Experts of a small language model.
Training: 366M tokens, 5585 steps.
Below are experts of layer 2 (counted from 0) of a mixture-of-experts language model. Rows are named router (the router's row for the expert), down (a neuron's output weights, with its number) and show model dimensions 0-127. Each number is 128 + 24 x the weight over its row's rms, rounded and kept within 0 to 255. Numbers have three digits each.
Before each expert's rows: a language model's description of what the expert responds to. This comes from a sample of Wikipedia text that the model never trained on.

# expert 53
What it handles: Function words joining phrases, such as of, and, to, for, with, plus == and === opening section headings.
router:079082143104084120110179144148123145165117123110110130162122151138122149105108128112147120142118105143119137132087140188128132135148123136153141095106119119123128176092053110170125138148094132130136142080112128139120141152108090139160116138131096119132181167135124149137145115078104115126123111134148084141132127118138062111120130122182103159139105154135130114128149127143114147087141
down0:161128111126116093119127117138164094123137119114104166110150136152105099170162081115139138129139111106085073172070095125151145146127148077145147160147100136114112147120104143131171125154159106098146122146145125096186106092154131156149116119142127142124143121168127140138125138172112122174138132107107162113112110152159148096096141119138137142112141111128166089131121152120086094109120
down1:142148105119144126146113172058137115123143176139162144143127095121166109139120124107087125125158109122131138138140145113098153122142138111120150160124141139129135099168114079130141155104121141111201145119166141168120125111108133189101096130122124144113139085105111155123119107126137123086109104129131110108126141144099178141140128119103138041123116123157114151133077121140147141159131
down2:167123088111155157146138165111118118109153109135134150120163153088107136122137135158121134135140124136146152153144155118125071073139122110149171138144154121130074154108096127132140162165150137113188131113135117154102122087128147130124154057118129103155155091139168090176129129136137104104093135150152153099125140122140133111123100129096165126100145087140121130128125142138131113110182
down3:159178065120135126139146137132146151133181138140159129140119109096129134106085150160111130115150127169133187089108125139139111102128129080125114128132131128115124098102129114129161160127186105103192115089114146121121157155136121149121141093127111145159151100120114125093134081131152163127167125105140137133115102152121120109157106105156172140129113124129135157107077141160115117145170
down4:120121126153090124126126145126130081154147135131131140095165180116132113122082096165134086125143110142131146099108127147120101122165114096093111106127139089091094095123115087138089097132141124166142098141122097090102170145138103155127118164146111136098094171110148108124101111119132160132119141153140091085121148139144073074099113096148131133158103136086114111108112117130155137119113
down5:100117127139151150139101162137140111112149073153087152123149116159102104199139136159113108139123163117174157104153136125118127122089147095126143124135162128135105129137121142129123086093154154118087138124132120123131151169137117118049117135138156119144127128127118126133148131114091114129108117114135151131127063104094115153137096174106107076118114139118087165159156164113113113146109
down6:095150062136172139114142126166105120119130145124116173141188104140136173157127102137119109120120136145098168125116084157174176114127146142146116101096135147144107124132188100140089130121119127148144115144119141127139133134148110146137121116141109150172134075135134104095128141175090105160127104104148142138155127152110121130108132150158110138068118141137128113182088124114142133155146
down7:100122134152109184112157106108164126141111135149125095142148136108141124091123137132116127147079083122150142113146120171098137138116104069118120121105142087136134128134099143108095126139115130092119130104092147119157151146115151118156165125152094081108161151112135120171169085125141117147115133133135130145125170101122079125093144122162135130136149137143121113089185073179095121133124
down8:095149124118133132128115116121103074179133147151110162084122126138140123123142117135147122143120125093097123141090107129113081125137095113103163164144121087135118149116133090137089116157115135134103156108155130144165131136152106130115154131144174123152077137103120114102126091160121082152086108077070138101080113120120139126108139153178090160119135149076103125123129100113131144125114
down9:124118133149104129144156105152128144130136118134121091133144104093091117180091113101113156124073120141075130098139118118163098124112107112158150169166135117124137152118139146112116118141128123129156098085147132115166145134131161122172127100125077096137128084144166124124143152132102141106115117131139104127147160081170185147136087148127130080120108134132110165156100140107098103079131
down10:110076172117117154091147127138085110142165181143138106157091126130120147144105103160147146150120151148139141127119145105132098161130150154123114149114107172097132090084145167163167108086114125096093135146117100156125145143131156136162124104152093159098116081115146166115105127124157135120112133147152145139153165117123112110137089122149155175159142111147120150131110119117125121121184
down11:114166156071133159142137124114128153079096141130142123137134153094100147089123096132122099097146126102095094117122135143193141083144095115155133150128130104106116145123095051130131181151132126081133107137116143121105155100124143117160116112146129145131155127124108131125133147179110149124160087126146113117102136124123167134145106075151123142186127132129136093098138129100145146112129
down12:106139138144119148146184113082085121132135115149156145153148114150147135121120132110142112160122169148156145107122134150101181118095130153156125164103081147105131115108135081117156131094127141162136137084137157153115160132148098167143097074135125151129121136124117135167118179129081132116083123146110125124131133150115175144128112113119092141107149110175100143160104180120131148144142
down13:172124105144139078149121145178119152162167090136153109095155062151114127140095142157142108092104139122108133070142155098123143126098114113153086131097143122117121119146123111094144122185138113128083111107106113159148135135106105086137134090131142116146140130140153146147118164166148149143158126093139139112128099126135157088127122153087130115112095152129141160113130153142123078129120
down14:136086161142093125117103161094153094109152124103166137136158154118104122149115144112114154097138105110099145146118114138151134096123113136139121084142172138091127125090124085147135134152144129107136120100106134153148153111177109082133100147110124112145125110111158108124120130074080144153139161082126114117133125122161174143168089092157094137113172113122106176114131116166101123125100
down15:072145145141091161143162101114109134129132141098129099148111098031137156110148103127118129116124107148154114155156108087146117133108106187119174166161124140106160122117121104135163104131141098156110100149134120119118108096080146138119151105101118135089123147116139152133156107118128118140102118149112106142140114101129085141102079110143138105089109126123092156107101120111134158140129
down16:126116129089081150105181124139129107134113180135106135152116126094179144119097113118128150143112125133143143163100089167106169110142135149119148141096101128124092121136093084111103068166150115121137154126171143119093155095098134126142150131112120111116101154101088143156121127128163093119114160116170133182101143135149109105105128130147122130126137157118110141171104079124114151118131
down17:102121114145102121113107171169134145121124120080138140105115137109162167140158118075158125112106116105128129134139178121116137138122113138119096130183129102168163100093129092138166143166108153178157113136150135131183177117133093106139158112111149125143100072113130113120115124146110092085111114117113120160157099134120130143069135120097114139098144146131120157107143125132095108112138
down18:104130139189090162121159133152148160097115131093112170138110106129143154142131100153104115152145157092157119111149146112131145105169122117130084150117067088101113135148147089115124125138160129161135137113122112123101139155115135122083087154140138139117134108113166133119126135132147124157105108094107117083114140192073157148093124124112110081112132148114110171156114117151108139141137
down19:144141085108129125125122148142125109112149148115057099177131151066136119113142118105097151150150154165134125119118105103127103126118151133113114103118136129121120176135175130117112117149128166138117102156104139161101111112150066105153083145165093127160125151139103099203138149155132115165114118116151101112129126118154127136086117152133134141139110158119137139106111127109095105157081
down20:102170094149114117134174135127107136121137133109175142105105121140126126122126133125096098105146140138100147103113145136093123148122147101170129111121161170158064097165156150150139112077156106156103152133122131126074164157122139134111090132092138127082142153148178103096153108129151156123157126138084118096120129150132121124132087130121155134128099095145152149096102162148110106137092
down21:138117150142141121094116094122161136116138128136087149128138151135107107109133148127151103134097139110130142099156113124185112144180166094139103149116142156093163073118124132147119152116166102154158087092190107141163172141131104094098159126117135115128109130125096145119144129098144095130174175112095141158116123128094102171143146132104110122110132114113104074143132106124119105145150
down22:118153114145130090159106140122110128119102119158125137129129125158102144080110129092129129162120134173138155145162168132139124132111124120149134124118144148158127116180131108089191146124126112137111147114101168081161124132117134122103151118119174127097154118131119076167121117192111110138147123166091181079128105099127116138143117102152138122092160118103141127152077148113167142115151
down23:124114147115152157148142133128122134108122117070168140128121130160121113136093157134124109116099174129172122145098136096120103142117167129133145096172170131105156141125115115100110105133146123115132146135166044140132102088145152181138162124128133112134118098148130106177102107108164123142128125133080120112173108166144144180115110169125122131125136106119142130122069104113144100118113
down24:118113165110116185120069128143117072105125127161132088157103102136181143131122176135138105159137085135147074129116153128164151100136112169117141130107114116099105091152120123135114094183171145112147166112135110146105129123130118130113111092129149118124134139095119098095141103143149147154149112113115120133157163092131125157170104096164123108130136112102125167157130161121129145132125
down25:151174096131085182135146101118116123104081155093157115123114107115147113102139152103111116091127139125085087161116155149120116137099140076116166130147132117135192147144092134095123102102124131151115129116130132139122145117127131126139146118133079124086125118059132123135110107073106148119132129166142144126168133105125153133108144090151172135120106110124172143103117118126092115144169
down26:160127099110094109090116135134108162118125199116098123151107149078098118113162137097103152141140133109118135138109176085143158128113132108152130172141120144123130160130131078141119171120149157134116104089127127122122193121105135158127083100166077133170126115104145101101128127138147170101161148157124168152145132133154158128149114145142125123163128118131132158125127160088128127116115
down27:157113121106171113104133133143126144082119125130049151154135102111128130148120154122144099126157131077119173116137120125142147106154163117106086142123126080150143116106126069155141136135149129149132162112140174109151141134103123190118125135113118155127112126107120096153166085133128150156149131092146134114119134205149160106111143138119082151091125131122126152143098137140122120157110
down28:118149115128128147123108160117137136121128126133156130119149114124125119128150111114107115139080144128159094121138119131168127132105122094144139139143109125162094153151121131158073152093163109070125150133134089195106150113154099134117100173102128126119110133170102165125128190076151161109165114120135108082136155148077106110088128156122134133110125112119160162122105069142132137132131
down29:072102120130150109177135144093136117163119132137117120146148134128140143141147123122139140139144165083141107115148100155143135144119156108118139146102184098089146123114117158138089153159155157138102146116154150079152090171113177119124127094081150112149117135143125116144098144139155143119111148121086155132117138140149124114164137185135161102148131102083067138173132116127144142146143
down30:170115084093122148117110122164166130114104148102118147132121112089136152097141148090098121124173141116118127133138154162123164147138158131105133123107157115163096157152101068100132088159088151100173166091163128130138127130145137107116134120103155147075141137111117155133096124126118123144132106129173151088096132127097131132143108128091118132122168122104161148121122170089159123120160
down31:149122086126124102108113093143139144154095109082175141136108126110155150111152155174106127152124129158178120159151130144152126152125142163086123086115107107156149128107148149083118114105124173144110142146122105104144106045107128136088130111158140105107131179119120135125089145165137130149103121117141149144130105116146178147125128126126130153128122123110156133071091152123148093116127
down32:087093139123128129130166133093106137179135152139090127111135132151137142120153108096161108153155127112133109108135137119120132150136140156150120128126113072157145157161160136157151115153162121118102164126128139093156115138136158156100100090158037147143118153143162116120169098103153115115154104130148131163105141118130147152178150123129136179128139123168136117141150143112172122153100
down33:129173176119146122144137112104097131117109124173175112134107175116117141136124157137140133127123115139073104160131112147094110170149152137104119149116121122143129097155104107120110149169088116153168147134156111153112109128099132120123132126095144067133090105116124174111149135116141132178139147180088125109149141147118136128094102077136080142124130106136110144109165173101133155147136
down34:122174140162144138130152147123109139160096155115169117113151178125125098104142111103094095118107136105077133117151125115146105128115170106104128115112152159127145109153143157128144096094092132166143133138120135096137130138134131103120119128110146150053147129106164108067145136128143156130149129199160133094142101127113141114150091099155117144136124097135122152102103172100154112122097
down35:132121077146118136117140126105151136125159117142133175166090150120106135102122135189075138121108140129128154125169153101124130153105088127131124124112152077102157117129110119118151127034144112153145114128135118130165107111148118140118073092083137095121139086143148096159130113135110119125122149118154110096102156107118154121118120124152138075129145142124118127167148112148092104118156
down36:161143100134117180136096113087144133112147136078171104133108139142130123111143094125135135145196137144141105112166173148110120112141129137096150111162108117091105077138126106112162164092135094089121105142092142127093129143142133145156132146114155139090147089124151132124097111095137082125132146136108132105164131129091173144134131143126132085163173161118121124137105097124156109147130
down37:148165116168141134104098142158129123137126114135120140131127081144154151108111066108132134156170128115123115112138101131135163118123147165154080116178125152146170146120130115105127140124139145150145105194128102102107099135122110173131109121155123131129121131107119091101186152134181125155093103109143113089126146136133150135081163138106153118120111095111150101121134154170125166145169
down38:087140112128094148146146133160122144074101172102155146119098115115122161106121099133163168150123097111118153101104134110114126142144114094143072121135159091103122119094128101106178081126101128093142090083150108143127120110140126122128124154132131142145105081089126145088130155154145138136114090113155092155120148146120094131131130133111172137161090098121096148141175146130140163126137
down39:165117132120166140107101136132113138117090107118145125100082124125124139116132141125170154129119171130160144114142106145098119138113096131091103137110121116137111144144124175115129101153111158125059160151125092115168124115139143099079175132153112107124101138127148089186098094171126151147114133167133119118172123124150128120103137091114141087097149126151146091147148086151082128124107
down40:125112146111069082119143150134181124117131116112087112113150095129148184126137134112154121144144128115162120154106140162132111110158121157157164101140111184135102121106089159120107138155105149106137125164154118139168121189148140131131122097141105159126126152122189170088140110144124117140118116102121115123100133157125124127133166137104133137136150168143116089089171094159129129105121
down41:127107165138128087121117121134117119115120192091136108167147128104150094122108124183108143144161096137127121124107118150115118046137130103155151100133129118110088104118096103118139157156142147124176107112120096146146135130128111144137102111084131118168158099121138132140120153143130095137074155076116139130163153123117094088123151104095095095140148157123135115126148133138113127116184
down42:150106098163128120158157114127169149113112107139086177131117123084118140133090147121147149148139079125133122120126131119127154116142122165094116142178147122165161132100159138120130140114113068105135119107140141050163106076148119157145112118121104168086108126135141148119111161131136184129108102141120120133142127156154096161136135129123102158129152118112139132154128124151067132110158
down43:147186123141157132095135100111172167097117082146142133135126100137145112118134201124131109094106085164076137072100109125119116096134091141115145102128156136137136160128106093133090128121124129104117134133110141149142128146142174115128098100147168118102123144122111111147115132167182166159146122156171144128169094103120140097145130106137128163146145102123117120103130121146124144110103
down44:171096175114132132124116142070136127124132130132139160147107138163161127106135108115119161134103108146124111141116170095182109113087167121124151136157160152103112156102114141156100130106104110146169094128105147154099156159117101123178109103144148153106138155133122156110122140169158148108111104135085090086136151124108127135170157104102162097130126143183128167134151137126120137113115
down45:134161143148140161146099134076125136170100108127104086083170136131112133153097091152144141109119168138110128109129128127118101128086151099169090097124151104112146105120112135115126113123113145139163131142150159098139118114124157112130136132120117141142150088096132131116148138172128093137134144106154136125141144113118142135127165108100129089147041170105163089117176095110092158130151
down46:142146086102138130149090139092102117137101148074127114110149162128129113156162170149126115133144093087124152106145138146134116045145121132125110158104128143144140145124172137112118145170103129195104156141121110133135107119130114125056143145148127124119164159111168144126135113152127149157118093128088097104136119129133128141106101123114107126120094134140119089109133132122170138175089
down47:101152122172117122157141166140138142130127095133119114137099065103179132114134112189143138145093114131137149110110120157118146111126136138119133140125084085146103175121125113123141101153130176115151082095126108112177128134138135123149157160133158107144086155118091183140114138152148094149148122098119117117093157126138094135084119130120154143135074116121169123111106117119099094148136
down48:132158162142092136156142101136079100163152124135181124116149156099112166144109118146153101096116110100162126102117139165101162100129150107150125165109153149158150117115114120104135098109172134100147145125108145143123081135120103117130166152146140144127115124160128099146152109125122146192124153099145179155156100126118148119069137147073155115125098119165142124130124128159139122098117
down49:124115129123146117106103167162152159109140088138127114118096113110097158115102102109164151155172155126109148172123155102150138151135137127140154120150111137115115114122127166140120188176099099112094100077115123145132070104121150115110132114120160084162110185110155116148139159124143110135133130115155172152154144105129075100119126175133167124154108131141145133119149158111114117108125
down50:126145152093129147165144144095119200116159117095123103158134148102065132148125134126155112109127135140115110155127084059133124134127086151162132097144110155132142150124079149129121103134119178141152156112127118176138139152103146111129110137113162140142106102151088156160066121129107107095130137118118110143131139125097159116102132174098164136106139131123122127098115133109157140148103
down51:123121127084142092173131150149115062125160103157090141133134125115161126127126100120152117101105112129126174110142124136127135134160098119129082126064153103179086106127171155142133096110164119142154176111135114138112102129138152152105140135118113187126147110135064151090157144141118121132156124092134137143124140105134108105087123126097127109102121122161090124123157148140141125111106
down52:122121134125192100108100140097134122142138167116095150151086068129124133186115118149125123133146111135138109157140156132106151135118112175102145083145090128114137128146122132131118150124141152141126109128145114126144131122122126158097153152132154164143115146121144160117149133149124103053100121127111119148190081163118141142134168155151109094130151116164150122112105077126185117119108
down53:085117179140145140144145107165151139114113137117142132093081106137085117150095111143140098125133185151150127087107155107147104125166141104129122152096139115152115136116145096158181121133108107139129117123133100104118108116130105120104119142175136114139159161138085122123113114117088155100181135144135133116152090100103101141071133150159147120113130137123106111174099168134121112184117
down54:104134130088094155121118117129151104107113125129153127123141102148187131149106119103147147169099144141090094163127144158152135131107160111164137104129108089084127141118115109117155140121146139141156168179115174139128165116110090166113122110110126159143162131075091125100108127136121160129120156136125133160163146155102156120075131131081150090151105149113131156116141130156096142119085
down55:124148121120131143154108117126140087181107070087098155115093131153133092146114125147105075117125165125128128100107172171155110147108105155122131138110127123136127158146136142138095142121146127110138089121127144097155126126081164146109092094153125109176172125134132160135176129131113109119084133124107152156149111105104115127114173144104133067127133152117150130135138082163132170136134
down56:124173091131114168110106171127138117119091098103152119125114109128147119084110134097141135111091124135136089149097172115082089111110142119174131129096113131126137167137135093108107086167140117150122148120092141091160145105118120149124174106080152118116100139122112129128133143130158147131101152128175154109094157168132131127106118097143167149098114098145136127105147122189155118112155
down57:102122143147145155130137153124100094087122130099104161106175142153061114127074097131092158098138118146154087151085125136133122104108096134136159117120151159141122116126112138143124180134142141121061105119127138111141100152145129055142155125147122156088120141134129143117142156122141149129088158160104150135141142141095172092123156157135105157104123152121118117116145097134124114125158
down58:117139158114105141161140147123098115122158161145122126128079157092154091117111121130164171172125149122109122157160153154135141117145114134128142097140104133113143161133189109100094147084120115183130113137125119134158152159152146153119117116159151084124161127171141150098138133141088126115117109096180123108175124112111134136137077116129159154136088169128129122135149168129120131082112
down59:128120128087117114133121153130118124094130110138138152086159117138138135108107139173113098109131099144156121081086120109107129131169123134108151127129158181151133197132090164104096153141079091110103128124136133098124085132162102141095104117150132132128137147133128174128119130156127149120127130118089109092106104150130144124112102114160164107125153153103174129170116113160132113060145
down60:126089097157142153158132128174132142145113114148112123150142108097167158187154126165138177106114163134100104133154127108107118117136173136099135119104108122112119089154135117112131128130087146119115096134106143164150091080158167101095156133107146130112167134100144087116137121145123137116148094129156146133103140135183179110145089143151135133137121130114141157083093090099135146115117
down61:139134086093113084112154094126110133124102135121126080142109069108124111129118111107157106141125130164053155144131130139098157118176108123110144138185132118112115148152121101113135154165134117152166144080112136119099091159147155095143106153100140144152117118141131158119153155113147141103131159150103137113142121158098135145124142133135146082131104129150186115123086123104093116157130
down62:129111108145114164102120125112159115174122077135126097118122151122171131106116075107127110110130138174143129168107098151135121140138108161126080127141103121120135143180081161075094159063110115135131152117155131161147130098132145116177131161108107147123139155105158129134155139133102147119094099135133116153138119135146117133144124135132147162152135156124110092129149168073119126078124
down63:159127092136112122175103112113149167103111107124112124172108147161174126157093153142148130118122123192130128127142133192111146084148118113106130140108105132091120107160169150154129124122134109184130143145089137159124096127145097103109159153153134142143172122132101133137128099125138115149164144165112090119126098140070137104114106142159165138114106100099106140138123160122165143131113